From a checkpoint of a small mixture-of-experts model trained on Wikipedia: 320 SwiGLU neurons an expert.
Below are experts of layer 2 (counted from 0) of a mixture-of-experts language model. Rows are named router (the router's row for the expert), gate (a neuron's input weights, with its number), up (a neuron's input weights, with its number), down (a neuron's output weights, with its number) and show model dimensions 112-223. Each number is 50 + 12 x the weight over its row's rms, rounded and kept within 0 to 99.
Before each expert's rows: "gets" lists some tokens that make up at least twice as much of what it gets as of all text; "comes before" lists some tokens at least twice as common just after its tokens as in all text. This comes from a sample of Wikipedia text that the model never trained on. Tokens count by the router's weight.

# expert 4
gets: " as", " to", " |", " by", " in", " at"
comes before: " the", " a", " an", " be", " ", " well"
router:59 76 52 30 49 37 36 40 43 44 54 46 59 61 63 76 37 45 54 54 70 46 52 38 39 69 53 44 31 45 44 52 61 33 50 30 32 40 48 33 40 34 64 52 54 58 54 39 39 32 42 49 51 63 45 45 44 65 40 33 35 61 42 58 47 45 59 47 58 25 43 63 31 72 40 46 40 34 74 42 79 28 40 44 49 53 60 33 58 60 38 42 53 35 47 53 72 51 52 40 64 51 59 76 36 47 50 35 37 37 68 67
gate0:54 56 43 59 66 62 32 51 41 65 44 17 50 38 50 43 61 49 60 78 51 35 39 77 42 45 47 43 69 41 51 61 50 60 56 44 53 58 57 64 60 51 51 29 42 44 63 61 26 35 45 37 60 47 54 54 41 52 55 47 63 60 64 51 52 33 63 49 25 39 32 44 56 55 25 39 48 66 51 17 22 40 54 47 36 72 44 53 66 41 33 54 53 59 38 46 46 50 51 41 55 62 48 59 66 29 61 32 64 41 48 49
up0:43 52 48 36 24 45 59 50 72 41 50 57 60 61 38 61 54 58 38 25 51 60 66 34 61 55 64 67 21 70 52 33 60 39 56 52 25 41 53 32 53 49 60 63 58 47 43 41 77 67 50 61 50 52 55 41 55 45 41 42 41 30 35 52 63 57 45 44 64 56 75 61 52 45 61 50 47 39 36 91 75 66 31 41 49 40 46 46 45 54 59 36 61 37 56 37 62 61 71 57 32 36 52 56 24 56 56 61 48 50 51 68
down0:68 29 61 56 27 50 71 46 65 40 57 71 36 50 56 61 35 55 49 45 57 59 48 43 58 53 37 73 59 36 59 50 36 40 32 54 39 36 51 36 52 50 41 57 55 46 55 74 64 62 52 65 56 61 33 27 52 43 62 53 23 64 43 38 56 46 66 57 74 41 51 50 51 38 51 34 56 22 59 58 38 46 64 62 62 54 49 45 31 50 50 19 48 44 39 47 52 49 51 66 55 45 61 60 57 69 64 50 53 73 47 72
gate1:50 58 65 58 68 34 74 54 32 48 69 59 52 37 45 40 34 73 62 41 71 36 62 24 39 49 52 56 35 44 55 54 81 45 63 44 30 57 56 67 66 47 64 70 50 43 26 57 52 33 63 54 40 52 30 44 57 39 67 54 35 60 60 41 47 49 32 73 70 39 35 50 40 43 62 63 46 60 50 63 49 66 32 75 47 50 52 66 51 47 70 45 40 56 48 49 45 50 38 79 43 47 44 51 47 51 34 41 49 58 43 70
up1:45 36 45 55 51 53 34 48 54 50 37 30 57 64 42 61 44 34 48 59 42 48 40 55 57 47 40 35 51 48 52 46 26 52 37 53 60 44 51 43 46 36 51 52 26 48 56 53 58 56 26 37 60 54 71 59 63 49 61 49 72 51 45 61 58 45 61 56 32 57 44 53 51 65 35 45 45 54 38 40 35 55 61 34 52 50 57 20 47 41 15 42 53 45 63 54 46 44 74 38 66 49 53 51 46 51 53 54 42 60 41 29
down1:48 45 50 53 50 50 45 52 63 46 63 47 36 41 66 65 60 34 41 46 45 64 56 54 54 53 43 27 43 55 79 56 44 38 71 48 59 35 40 61 45 37 56 50 47 65 55 94 38 45 52 49 39 69 48 49 52 41 81 57 47 43 22 49 74 37 55 51 52 48 51 61 52 47 49 52 46 56 63 52 77 61 52 41 31 54 52 35 69 50 31 38 60 48 55 47 59 62 53 67 53 37 36 43 44 51 40 57 41 99 37 67
gate2:53 42 28 27 53 37 75 50 39 58 54 39 43 61 44 45 60 78 37 62 53 65 50 60 52 35 36 54 40 61 52 54 54 49 53 51 49 38 31 68 53 35 56 67 69 43 41 68 62 43 32 48 44 54 31 38 51 41 71 35 49 50 52 51 50 42 37 82 53 63 70 19 34 49 42 53 55 51 51 46 48 53 62 46 42 59 45 57 63 37 49 37 53 39 37 32 50 77 50 58 63 52 26 65 42 43 48 26 48 63 55 60
up2:48 31 25 42 46 45 64 50 40 54 59 42 42 46 59 58 58 85 58 55 65 63 62 41 72 45 59 47 51 62 29 56 47 55 51 44 51 47 54 31 60 53 45 55 66 42 30 44 62 44 24 58 34 65 53 46 65 42 38 59 33 54 68 63 42 77 44 52 49 45 76 38 39 50 77 44 52 56 43 52 53 60 76 67 51 35 32 67 35 34 57 64 50 46 37 55 50 73 35 72 53 47 39 51 57 53 49 41 64 31 56 40
down2:31 45 51 57 36 35 53 40 52 50 65 27 55 54 40 54 40 62 30 62 46 41 45 55 49 48 53 70 63 46 25 33 61 69 46 39 46 38 53 60 29 45 45 35 69 52 32 41 64 48 49 67 28 49 45 36 65 51 26 39 50 44 62 43 35 54 60 50 41 44 67 39 38 45 43 44 52 59 37 66 55 36 58 53 59 36 52 53 63 49 55 47 79 48 49 53 38 65 46 46 41 49 46 62 54 55 44 46 54 36 45 34
gate3:35 46 46 69 35 50 54 44 66 40 52 31 62 63 67 68 59 66 48 58 43 52 53 45 45 64 44 54 55 51 51 49 38 35 42 41 54 47 50 67 56 49 80 38 76 42 41 53 58 53 40 51 56 46 50 52 35 72 69 55 63 39 53 23 31 52 52 50 36 45 46 37 57 67 31 63 59 44 53 41 64 75 44 59 53 62 46 42 56 61 51 47 52 47 65 26 61 54 52 47 49 66 61 47 38 61 31 50 51 60 73 38
up3:82 47 57 41 39 69 33 55 37 49 40 50 29 26 49 44 46 52 72 57 58 36 73 64 46 43 61 37 42 66 62 56 50 54 67 52 27 44 50 46 51 39 25 53 26 42 47 48 30 53 46 41 61 59 46 52 46 25 76 44 52 55 43 55 48 53 45 62 43 71 50 42 37 31 43 37 49 63 58 65 36 29 32 40 26 56 48 63 36 73 39 63 40 64 56 51 40 33 40 48 35 40 43 47 75 58 58 50 55 59 48 58
down3:49 55 57 68 36 35 55 51 39 29 58 76 66 48 68 59 42 49 35 45 49 52 49 59 56 45 54 38 29 49 62 52 47 22 37 42 49 47 41 55 72 49 38 43 35 61 29 54 48 44 61 53 45 44 52 61 44 51 74 63 38 55 50 71 59 46 45 39 37 50 52 55 40 46 56 69 44 57 52 44 62 45 56 27 37 63 32 40 61 63 45 25 68 61 58 40 54 63 59 59 53 42 36 66 32 53 47 60 62 70 34 26
gate4:65 45 57 50 52 47 90 54 49 54 47 43 54 50 41 37 72 45 60 46 43 51 46 42 48 39 56 31 48 28 47 27 48 45 54 56 67 68 31 64 58 51 31 63 41 54 43 46 59 63 49 43 62 65 33 73 45 55 63 30 50 43 50 50 38 47 51 58 41 45 44 41 51 44 41 72 48 49 49 41 41 53 43 50 60 64 19 37 50 43 56 33 60 59 51 42 49 58 52 46 56 60 47 58 46 57 50 40 36 55 74 59
up4:62 59 62 40 59 72 42 54 74 63 54 35 39 56 62 31 51 52 72 69 38 60 50 50 64 60 70 47 53 64 57 59 40 48 40 73 53 65 40 68 33 45 56 45 50 40 38 63 40 54 41 54 40 41 39 29 45 53 60 43 45 64 47 38 43 36 69 50 41 42 43 43 45 60 49 71 66 47 43 62 82 65 49 45 58 45 60 39 46 66 48 62 64 61 57 51 49 42 61 61 53 30 46 46 49 65 75 51 63 49 64 33
down4:54 58 43 66 43 43 49 42 46 41 36 62 63 39 47 38 57 67 50 45 37 55 31 38 33 49 39 43 43 53 58 67 54 46 43 53 32 43 47 36 36 56 46 51 68 54 34 54 31 64 51 58 46 53 76 43 47 48 51 52 44 49 37 43 30 68 65 32 49 64 53 73 52 31 38 56 68 63 58 39 45 69 61 34 51 51 57 59 64 64 75 46 50 69 52 30 45 65 45 33 52 58 36 31 56 45 50 70 39 53 18 44
gate5:56 27 50 44 35 75 37 68 56 49 32 67 69 47 42 45 51 47 42 66 57 43 61 61 42 55 48 29 76 58 44 35 31 25 37 50 50 64 36 45 46 58 42 28 35 69 34 60 33 45 55 42 48 41 57 73 48 55 59 48 46 22 55 46 45 57 64 57 54 36 56 57 61 47 47 50 34 64 22 46 63 49 34 42 56 63 58 50 57 58 65 62 65 60 42 58 83 62 75 48 49 51 49 51 65 59 39 40 54 66 55 36
up5:28 30 43 49 56 52 25 65 32 46 51 62 49 58 24 40 50 46 39 53 83 31 74 45 48 58 44 47 29 47 32 35 18 29 48 60 51 78 43 25 30 61 61 49 59 74 56 46 63 64 39 37 48 42 40 54 38 50 43 65 66 34 77 46 28 61 41 31 57 54 54 58 40 42 62 40 52 51 47 43 55 58 66 41 44 40 60 52 52 54 54 36 48 49 43 44 70 62 54 56 43 46 81 43 54 62 52 40 58 45 54 35
down5:59 66 46 33 67 45 51 74 53 55 51 70 40 56 31 63 67 65 53 47 68 27 66 55 35 53 29 47 58 50 45 49 42 74 39 66 44 46 60 55 44 32 71 69 35 55 31 29 49 45 49 49 62 48 40 62 36 47 34 59 61 51 44 52 64 66 48 59 64 65 56 54 20 42 57 27 48 47 51 60 31 41 56 58 46 48 39 47 62 25 57 53 79 42 60 59 38 48 41 64 60 51 49 33 45 49 54 46 54 43 66 42

# expert 8
gets: "\n", " |", " was", " =", "=", " is"
comes before: "\n", "-", " ", " name:", " Succeeded", " 3:"
router:42 56 65 42 43 52 51 41 57 44 40 42 24 46 42 47 55 56 44 44 37 40 31 63 39 36 58 35 39 47 33 37 48 41 46 54 63 39 46 69 50 49 42 58 54 50 35 60 38 83 53 47 47 30 69 36 59 38 45 45 48 34 38 56 59 65 51 48 34 35 60 61 37 27 41 75 54 51 40 46 64 61 39 65 60 53 42 51 49 56 67 50 55 70 59 41 46 81 63 62 65 38 51 43 57 40 54 65 62 64 44 49
gate4:50 48 68 29 60 39 38 39 44 44 56 45 42 65 18 47 62 45 69 46 48 53 29 58 77 54 73 32 31 36 44 61 86 51 45 50 65 45 57 32 52 32 49 47 61 39 39 42 57 62 37 38 58 34 48 44 60 53 43 65 29 49 40 58 50 68 52 43 49 67 41 42 61 38 84 71 50 51 44 42 51 54 64 55 56 54 24 56 69 43 55 35 46 78 51 61 77 65 52 62 56 66 53 54 46 40 68 31 45 60 44 34
up4:85 85 47 42 43 61 72 66 53 49 36 68 60 57 51 48 54 52 41 51 46 44 65 53 54 56 47 56 67 30 55 49 57 54 46 28 53 57 53 40 30 50 63 45 59 66 64 57 45 61 69 56 47 57 44 32 39 49 43 25 83 59 78 37 66 36 40 48 61 51 57 58 39 36 42 40 57 49 60 36 53 56 31 36 49 58 54 43 29 53 74 46 14 36 58 61 33 43 51 43 55 22 62 46 57 49 25 61 48 59 43 57
down4:46 58 47 65 57 31 47 48 68 38 59 33 60 44 29 53 42 37 61 44 50 57 41 50 41 74 69 57 19 35 39 51 59 63 37 53 45 61 61 24 31 40 21 45 48 46 38 46 65 47 39 59 61 11 68 59 30 43 66 39 51 57 37 29 36 71 59 71 33 56 45 50 52 42 55 61 54 46 50 63 58 33 57 44 29 52 35 42 56 49 57 55 43 46 54 66 58 61 40 59 59 47 77 29 53 29 75 28 32 55 47 32
gate5:56 44 54 64 43 63 57 47 32 36 34 65 50 44 63 73 57 52 34 66 69 41 51 38 62 58 46 66 61 61 48 72 61 45 40 37 53 54 46 68 47 45 35 58 52 37 36 46 64 70 40 28 48 51 61 70 33 49 52 30 45 31 55 61 46 42 53 42 51 39 76 44 45 40 71 56 57 55 58 61 30 37 49 63 52 48 66 56 55 41 48 37 52 80 44 61 62 28 53 52 44 30 38 50 36 73 48 55 72 53 54 56
up5:62 67 46 86 40 52 56 47 67 41 62 42 29 35 48 71 46 51 50 76 34 61 35 39 68 81 59 66 60 58 63 43 45 38 39 25 58 35 27 58 34 44 61 59 51 37 42 44 62 40 55 70 49 63 60 70 44 50 50 41 43 54 55 51 74 57 49 71 39 66 57 50 54 67 64 41 59 36 47 51 54 47 48 45 30 50 44 35 61 62 34 44 70 66 46 50 40 52 56 40 44 43 51 59 48 59 52 59 36 55 60 44
down5:47 41 48 39 47 60 48 42 51 60 58 70 53 50 55 32 62 40 46 36 50 61 64 52 52 43 61 69 64 41 32 41 41 34 50 71 33 33 64 58 56 47 55 43 41 59 56 49 64 38 39 44 46 53 34 38 34 37 20 45 22 50 58 33 35 36 47 44 54 56 29 58 42 52 24 49 26 31 32 41 51 63 40 60 56 57 55 60 44 42 39 57 31 47 78 33 49 61 55 38 62 45 46 42 42 30 35 39 36 42 47 75
gate6:40 46 54 55 32 59 57 54 51 50 53 41 34 54 40 50 44 51 43 54 46 51 50 53 33 32 58 57 60 55 41 48 57 51 35 36 52 40 42 61 56 57 53 44 67 46 39 54 36 45 29 54 51 63 64 43 56 46 59 64 50 43 43 54 50 64 37 58 44 30 63 47 40 42 57 58 60 45 40 48 38 79 52 57 55 51 36 31 11 22 46 54 74 52 47 59 20 75 51 43 40 33 53 44 45 62 15 54 52 52 33 61
up6:67 42 46 44 59 55 49 50 49 44 62 56 50 63 56 47 48 64 46 50 59 46 50 56 45 67 35 39 41 43 58 51 21 37 56 44 53 66 44 52 44 41 50 70 44 61 66 44 71 53 72 44 38 62 34 63 49 61 46 24 49 72 58 51 59 34 39 60 61 48 49 39 50 46 30 35 39 42 49 52 65 34 37 40 36 59 71 49 77 71 63 44 34 70 44 46 67 30 51 69 59 69 47 57 37 51 70 46 54 53 84 50
down6:58 39 58 60 38 47 46 47 43 50 40 52 53 38 56 42 40 51 43 49 54 42 45 66 37 47 45 26 52 59 72 56 58 53 58 54 38 73 49 63 51 61 43 60 45 74 69 74 41 49 44 32 39 64 44 62 42 52 80 43 36 29 36 41 37 46 38 62 52 44 59 58 38 54 53 34 53 65 79 61 58 39 52 68 52 49 70 51 34 65 58 44 59 65 53 55 33 42 41 64 42 57 51 64 53 57 26 60 40 63 48 63
gate7:63 47 57 30 58 64 57 77 39 56 44 37 50 52 54 82 35 62 42 40 43 56 58 48 48 65 52 34 60 25 54 67 56 42 48 48 35 72 40 67 41 50 43 72 56 45 46 54 35 56 63 49 61 56 52 80 43 71 60 48 67 42 55 52 39 34 45 58 53 53 29 40 49 44 63 36 32 49 30 50 54 58 39 46 33 52 48 47 42 47 49 31 47 57 62 60 40 50 62 57 48 34 42 43 58 37 52 62 55 70 71 60
up7:64 47 34 49 60 53 39 57 32 48 23 46 60 51 61 71 34 58 47 67 56 47 64 58 60 48 52 33 56 36 48 62 41 50 40 43 51 59 47 45 32 44 43 60 55 32 58 46 54 46 63 47 61 59 56 63 41 66 46 33 57 50 35 69 56 34 44 61 62 40 58 26 61 29 50 35 38 54 39 43 56 49 46 52 38 33 65 56 45 49 54 61 42 63 57 65 29 59 61 56 33 46 44 56 43 29 46 59 58 42 60 52
down7:32 65 37 56 46 38 58 49 63 64 44 45 59 39 52 38 39 55 43 51 70 60 38 33 65 43 34 51 45 65 33 27 54 65 40 43 62 43 46 37 57 56 34 34 62 45 43 46 59 52 52 52 45 38 72 53 38 43 03 49 60 44 54 50 37 64 24 45 78 57 47 44 40 53 50 58 43 42 55 75 46 55 41 41 42 41 66 44 63 61 41 61 39 48 47 47 57 46 49 51 49 53 45 43 27 41 51 49 57 33 60 40
gate8:49 36 53 41 50 63 28 48 49 38 29 69 55 55 34 56 69 50 34 57 42 49 53 50 33 57 59 57 48 50 36 51 37 47 37 57 51 73 35 64 48 55 57 30 71 67 37 50 53 43 41 43 54 40 61 54 47 50 44 57 59 56 46 63 46 56 54 47 31 37 79 50 50 42 49 57 27 61 46 53 44 65 62 30 46 52 36 47 19 38 65 47 65 46 45 54 51 61 50 43 54 28 55 61 49 58 48 50 72 46 40 72
up8:50 52 48 62 70 57 43 33 48 35 51 54 46 62 63 56 46 57 60 45 60 53 64 41 50 52 39 52 35 39 58 69 66 57 41 63 58 58 34 47 39 46 47 65 22 49 61 40 51 54 59 38 65 51 40 61 36 49 61 44 43 44 33 51 39 39 52 66 65 48 47 63 57 62 56 14 50 36 59 44 47 31 42 52 68 40 72 49 69 74 57 47 37 36 49 34 37 45 57 34 47 59 54 43 22 33 50 34 32 38 53 54
down8:35 39 52 43 43 43 46 62 54 57 36 35 43 61 57 57 55 55 51 53 45 52 46 66 62 45 40 35 58 50 16 58 50 65 73 27 46 52 53 50 60 62 42 61 34 48 44 58 34 72 54 27 44 55 42 42 42 42 34 48 60 57 59 51 20 35 63 32 48 53 63 58 63 63 52 42 58 47 54 56 55 42 51 53 58 38 52 70 37 33 42 46 59 59 60 30 40 66 51 54 54 58 59 17 48 37 44 50 53 47 62 31
gate9:46 58 51 47 48 48 71 63 56 50 42 59 52 32 38 65 61 59 51 33 48 40 68 41 27 60 62 55 43 58 53 82 77 30 35 61 48 68 24 61 61 58 68 41 50 26 35 47 50 37 53 41 51 62 39 45 35 55 56 35 50 47 51 56 46 55 48 52 27 39 45 49 59 51 49 48 40 69 52 47 39 60 39 42 66 60 49 49 51 40 72 45 35 60 31 63 46 40 36 50 39 53 49 47 38 34 39 48 51 59 33 45
up9:54 63 69 53 38 46 39 44 50 36 39 42 35 21 41 67 64 44 45 54 41 61 55 69 68 43 67 28 59 70 43 51 51 38 45 50 34 42 35 47 67 44 67 42 60 39 41 34 51 24 48 61 63 93 46 51 51 60 46 51 67 53 35 59 55 33 44 54 38 51 35 33 81 55 32 38 35 57 39 55 51 39 62 53 46 37 54 60 50 68 51 54 49 39 47 43 52 79 58 48 53 62 46 34 57 62 53 49 44 57 40 20
down9:32 40 48 49 48 57 53 58 52 62 42 74 79 48 66 31 42 39 60 36 56 48 57 33 58 22 48 54 68 57 45 61 71 50 35 59 43 52 80 69 39 55 61 43 46 39 66 41 35 45 43 29 51 69 74 41 44 40 47 52 34 54 33 64 54 66 48 46 37 31 50 49 41 27 76 58 50 52 44 59 34 75 44 58 31 58 38 39 50 51 56 34 24 54 44 32 52 45 43 53 57 65 58 57 40 48 43 57 25 48 61 51

# expert 6
gets: "\n", "-", "==", "===", " his", "===="
comes before: "|", "The", "==", "=", "In", "==="
router:49 47 34 76 58 53 36 53 68 49 47 37 55 60 40 56 28 65 44 64 56 67 40 46 50 50 47 58 46 36 62 47 64 57 61 53 54 58 32 30 33 60 43 64 48 37 68 48 68 46 62 40 49 57 46 52 41 55 73 64 62 49 39 44 53 43 46 79 48 65 48 32 60 33 57 37 36 74 66 62 32 42 35 53 49 42 58 64 55 51 44 39 32 34 30 36 36 32 39 53 67 41 56 31 31 56 44 51 44 40 42 48
gate13:57 34 56 55 58 55 62 40 74 62 58 27 52 75 57 37 59 50 47 35 51 50 42 45 70 57 56 41 39 68 38 43 48 22 59 58 65 50 62 36 38 61 36 30 24 42 61 36 52 41 35 51 66 59 54 20 66 66 39 45 48 53 41 65 46 44 37 48 28 58 54 51 79 71 57 54 59 62 59 45 29 36 51 26 49 46 49 49 39 52 52 55 61 34 58 37 55 51 60 57 27 54 67 47 61 63 64 58 60 42 37 60
up13:67 69 53 56 60 48 57 40 48 58 59 39 50 53 49 52 62 64 40 62 50 46 51 35 45 50 83 61 53 68 59 42 44 31 58 27 60 59 53 39 50 56 35 27 62 33 46 55 63 68 47 22 44 46 50 41 32 50 49 55 66 51 80 64 31 78 40 45 42 38 51 38 66 67 32 48 55 66 66 32 44 53 32 72 44 45 28 43 59 42 55 72 57 41 64 55 53 44 59 51 54 71 65 63 29 49 62 53 55 55 58 36
down13:59 64 58 36 58 48 61 46 40 64 63 64 56 54 38 24 37 54 44 37 51 36 46 47 49 33 79 53 59 68 56 65 47 61 77 43 40 59 61 57 46 59 74 39 45 22 41 51 57 35 58 51 53 55 55 48 44 52 37 47 66 29 43 72 42 42 66 33 63 28 63 40 45 93 38 32 48 58 51 34 50 44 48 46 53 63 74 40 35 37 44 59 65 62 28 57 42 45 45 50 44 76 52 56 46 61 48 57 39 72 63 66
gate14:47 36 41 62 62 42 53 64 45 57 41 56 68 30 64 51 70 45 69 56 50 49 52 53 57 52 36 51 42 33 51 37 48 46 62 62 57 40 40 53 57 74 48 62 63 40 63 68 47 47 30 70 41 52 50 87 61 55 49 74 44 52 52 41 44 62 69 32 46 60 19 36 33 41 43 54 57 63 38 42 58 55 70 53 76 61 61 49 38 41 21 62 48 48 46 49 47 28 39 57 51 39 33 47 56 47 49 58 32 41 55 48
up14:69 44 61 36 44 49 76 55 62 42 60 54 38 48 44 37 62 70 62 48 26 54 53 80 42 67 48 69 48 62 35 56 57 45 73 51 50 48 40 62 70 46 56 50 42 57 30 41 58 62 56 38 43 69 24 51 65 61 35 34 62 50 48 46 59 41 55 57 69 42 45 74 46 27 54 50 45 53 40 49 51 27 39 47 35 58 48 45 57 48 60 37 42 58 53 44 60 50 65 50 44 37 56 43 47 49 78 42 65 54 53 31
down14:62 34 50 57 43 46 54 47 53 55 52 71 39 37 42 57 46 45 49 45 63 49 40 68 53 49 55 48 50 59 60 63 34 50 54 51 47 51 53 35 34 74 58 40 27 39 52 48 56 64 51 28 41 48 63 53 57 49 66 67 74 58 55 61 69 61 64 63 71 53 46 46 74 40 70 50 65 49 58 50 37 37 56 58 71 48 24 42 24 61 43 75 71 76 32 59 46 44 35 58 62 58 37 37 51 67 50 52 40 61 52 34
gate15:51 58 34 66 71 48 43 54 40 63 51 46 52 42 52 31 52 34 62 47 51 39 06 47 57 69 75 52 63 54 55 44 37 64 52 63 54 41 58 54 56 41 44 47 40 38 49 71 30 44 52 63 44 45 84 45 36 47 51 63 74 30 51 41 82 50 36 46 31 45 47 43 54 58 53 54 58 56 71 64 50 58 31 55 54 51 43 49 29 51 43 60 29 46 61 45 39 52 37 51 39 81 31 42 48 52 52 72 29 52 52 70
up15:42 65 56 54 40 51 46 51 50 39 43 52 45 49 35 53 48 49 43 27 69 53 70 34 45 73 34 73 43 54 60 38 60 42 46 43 47 58 49 34 39 47 47 59 54 43 54 55 47 60 47 48 44 41 51 40 34 55 60 56 51 78 51 64 56 60 32 57 65 42 57 55 49 51 45 31 57 47 68 73 48 76 51 53 72 50 51 48 42 37 75 64 40 64 43 44 47 49 42 41 38 37 41 37 47 32 44 45 50 57 46 86
down15:75 40 55 34 40 21 55 53 62 48 43 66 60 39 60 54 61 56 63 38 31 62 50 78 35 78 49 58 67 50 57 32 70 35 58 26 46 55 45 65 49 56 41 33 33 43 56 41 63 54 53 38 59 48 38 41 37 59 70 36 40 46 65 50 58 73 42 42 58 82 44 45 63 48 52 55 61 41 37 50 72 58 51 57 38 50 53 62 54 26 55 57 55 49 54 52 63 40 51 56 62 43 42 46 55 48 67 56 52 29 41 45
gate16:59 51 52 40 52 39 63 69 36 50 50 47 52 56 56 31 41 45 56 35 33 57 50 46 40 49 58 36 52 52 47 35 21 20 45 72 75 73 54 33 76 55 44 63 28 64 55 45 62 38 71 46 85 53 71 43 71 56 59 39 49 45 50 48 57 70 33 48 47 44 50 34 35 43 49 48 51 73 55 49 57 62 49 32 75 64 56 53 53 43 50 65 51 33 63 37 55 51 48 62 42 43 14 55 60 47 43 23 50 65 39 60
up16:62 45 47 62 63 55 50 55 47 44 53 46 36 56 54 51 36 40 61 57 39 49 60 41 63 62 49 38 46 49 34 48 50 33 62 62 66 46 54 31 47 52 33 55 24 55 61 46 57 57 61 69 82 77 60 47 52 60 33 55 58 56 41 49 83 63 43 55 41 50 55 48 60 38 59 42 56 66 37 44 44 60 71 43 74 37 49 66 55 30 68 79 30 31 58 33 49 42 15 59 43 33 28 37 43 55 52 08 60 34 45 49
down16:49 46 58 64 54 48 67 56 51 48 53 44 56 54 45 58 47 34 50 53 61 49 50 24 60 59 63 47 56 47 34 50 47 41 54 47 46 29 45 39 48 64 36 28 55 65 33 42 62 63 53 53 59 47 48 48 66 48 50 50 34 55 51 40 44 52 44 27 53 40 62 54 65 59 54 59 38 45 47 67 51 67 46 65 60 44 43 53 52 52 35 47 53 46 42 47 46 82 51 44 41 41 52 55 50 42 48 37 60 63 34 33
gate17:55 58 14 63 51 59 35 35 50 53 54 43 33 57 60 60 48 49 47 48 43 47 46 33 47 45 55 50 40 46 43 48 29 62 58 57 41 44 46 14 29 48 67 50 63 62 58 54 46 52 43 55 50 53 31 49 65 56 57 58 54 55 65 67 49 46 40 62 50 25 33 49 39 76 43 49 66 38 55 74 43 43 66 37 53 47 64 67 30 55 33 47 80 42 41 66 32 53 40 52 45 39 65 64 42 67 54 67 46 47 56 65
up17:73 41 35 55 36 42 32 27 62 57 46 42 46 11 56 47 67 44 45 43 34 41 36 35 51 61 51 67 36 33 49 34 68 50 66 34 53 51 57 35 42 28 43 37 62 44 55 83 66 42 47 66 60 44 38 51 70 60 64 60 77 37 63 42 46 75 48 51 49 29 46 57 33 52 42 58 65 43 57 46 39 38 58 55 61 47 45 65 45 67 20 70 66 47 54 43 37 37 35 52 47 45 59 63 48 53 48 50 64 42 48 56
down17:49 59 56 39 44 51 58 58 49 67 59 56 46 34 52 62 64 42 52 47 57 65 44 33 74 42 47 57 56 27 41 57 77 53 61 31 41 44 41 32 58 33 38 47 55 55 65 57 39 16 55 63 67 59 38 46 81 62 35 49 39 42 51 45 53 50 54 54 36 49 46 50 24 45 41 47 45 45 66 33 45 67 54 47 35 35 54 69 52 46 45 48 52 39 56 56 51 55 67 56 36 53 52 53 61 59 27 50 59 00 34 71
gate18:66 51 54 51 49 56 63 66 33 38 55 48 53 52 55 21 33 63 46 55 28 46 53 48 20 48 52 67 57 57 79 49 57 62 40 24 30 72 34 53 59 42 70 60 39 62 29 63 56 69 69 47 44 50 46 44 63 58 61 54 46 33 62 55 48 39 41 56 74 45 47 56 39 45 39 58 45 68 49 56 56 29 43 54 32 59 65 65 66 46 59 37 44 63 52 50 39 47 57 53 81 68 44 44 63 58 33 24 49 59 51 45
up18:60 50 36 45 54 51 59 62 48 31 48 36 40 60 52 42 51 55 49 43 32 50 51 41 41 41 55 62 55 62 48 44 42 62 51 37 53 85 47 43 53 48 45 64 31 71 52 51 58 60 65 50 53 38 55 38 60 60 14 59 28 36 68 48 46 51 46 57 65 53 80 39 54 44 50 57 35 54 56 58 44 31 61 52 41 45 53 69 66 29 53 51 57 49 46 45 45 45 57 45 59 70 39 37 66 57 44 20 51 37 53 31
down18:56 45 29 64 38 38 51 52 35 53 61 53 62 55 58 62 53 28 28 57 28 50 59 42 61 56 77 54 51 40 41 67 35 56 34 43 32 58 52 46 40 39 39 50 37 71 40 45 48 51 40 39 66 39 55 45 58 40 27 35 45 42 60 63 14 46 45 40 31 45 61 50 61 39 50 58 49 36 51 49 46 44 59 46 51 37 55 58 54 39 28 33 74 58 63 58 55 71 34 45 31 50 65 59 48 50 36 51 63 33 62 28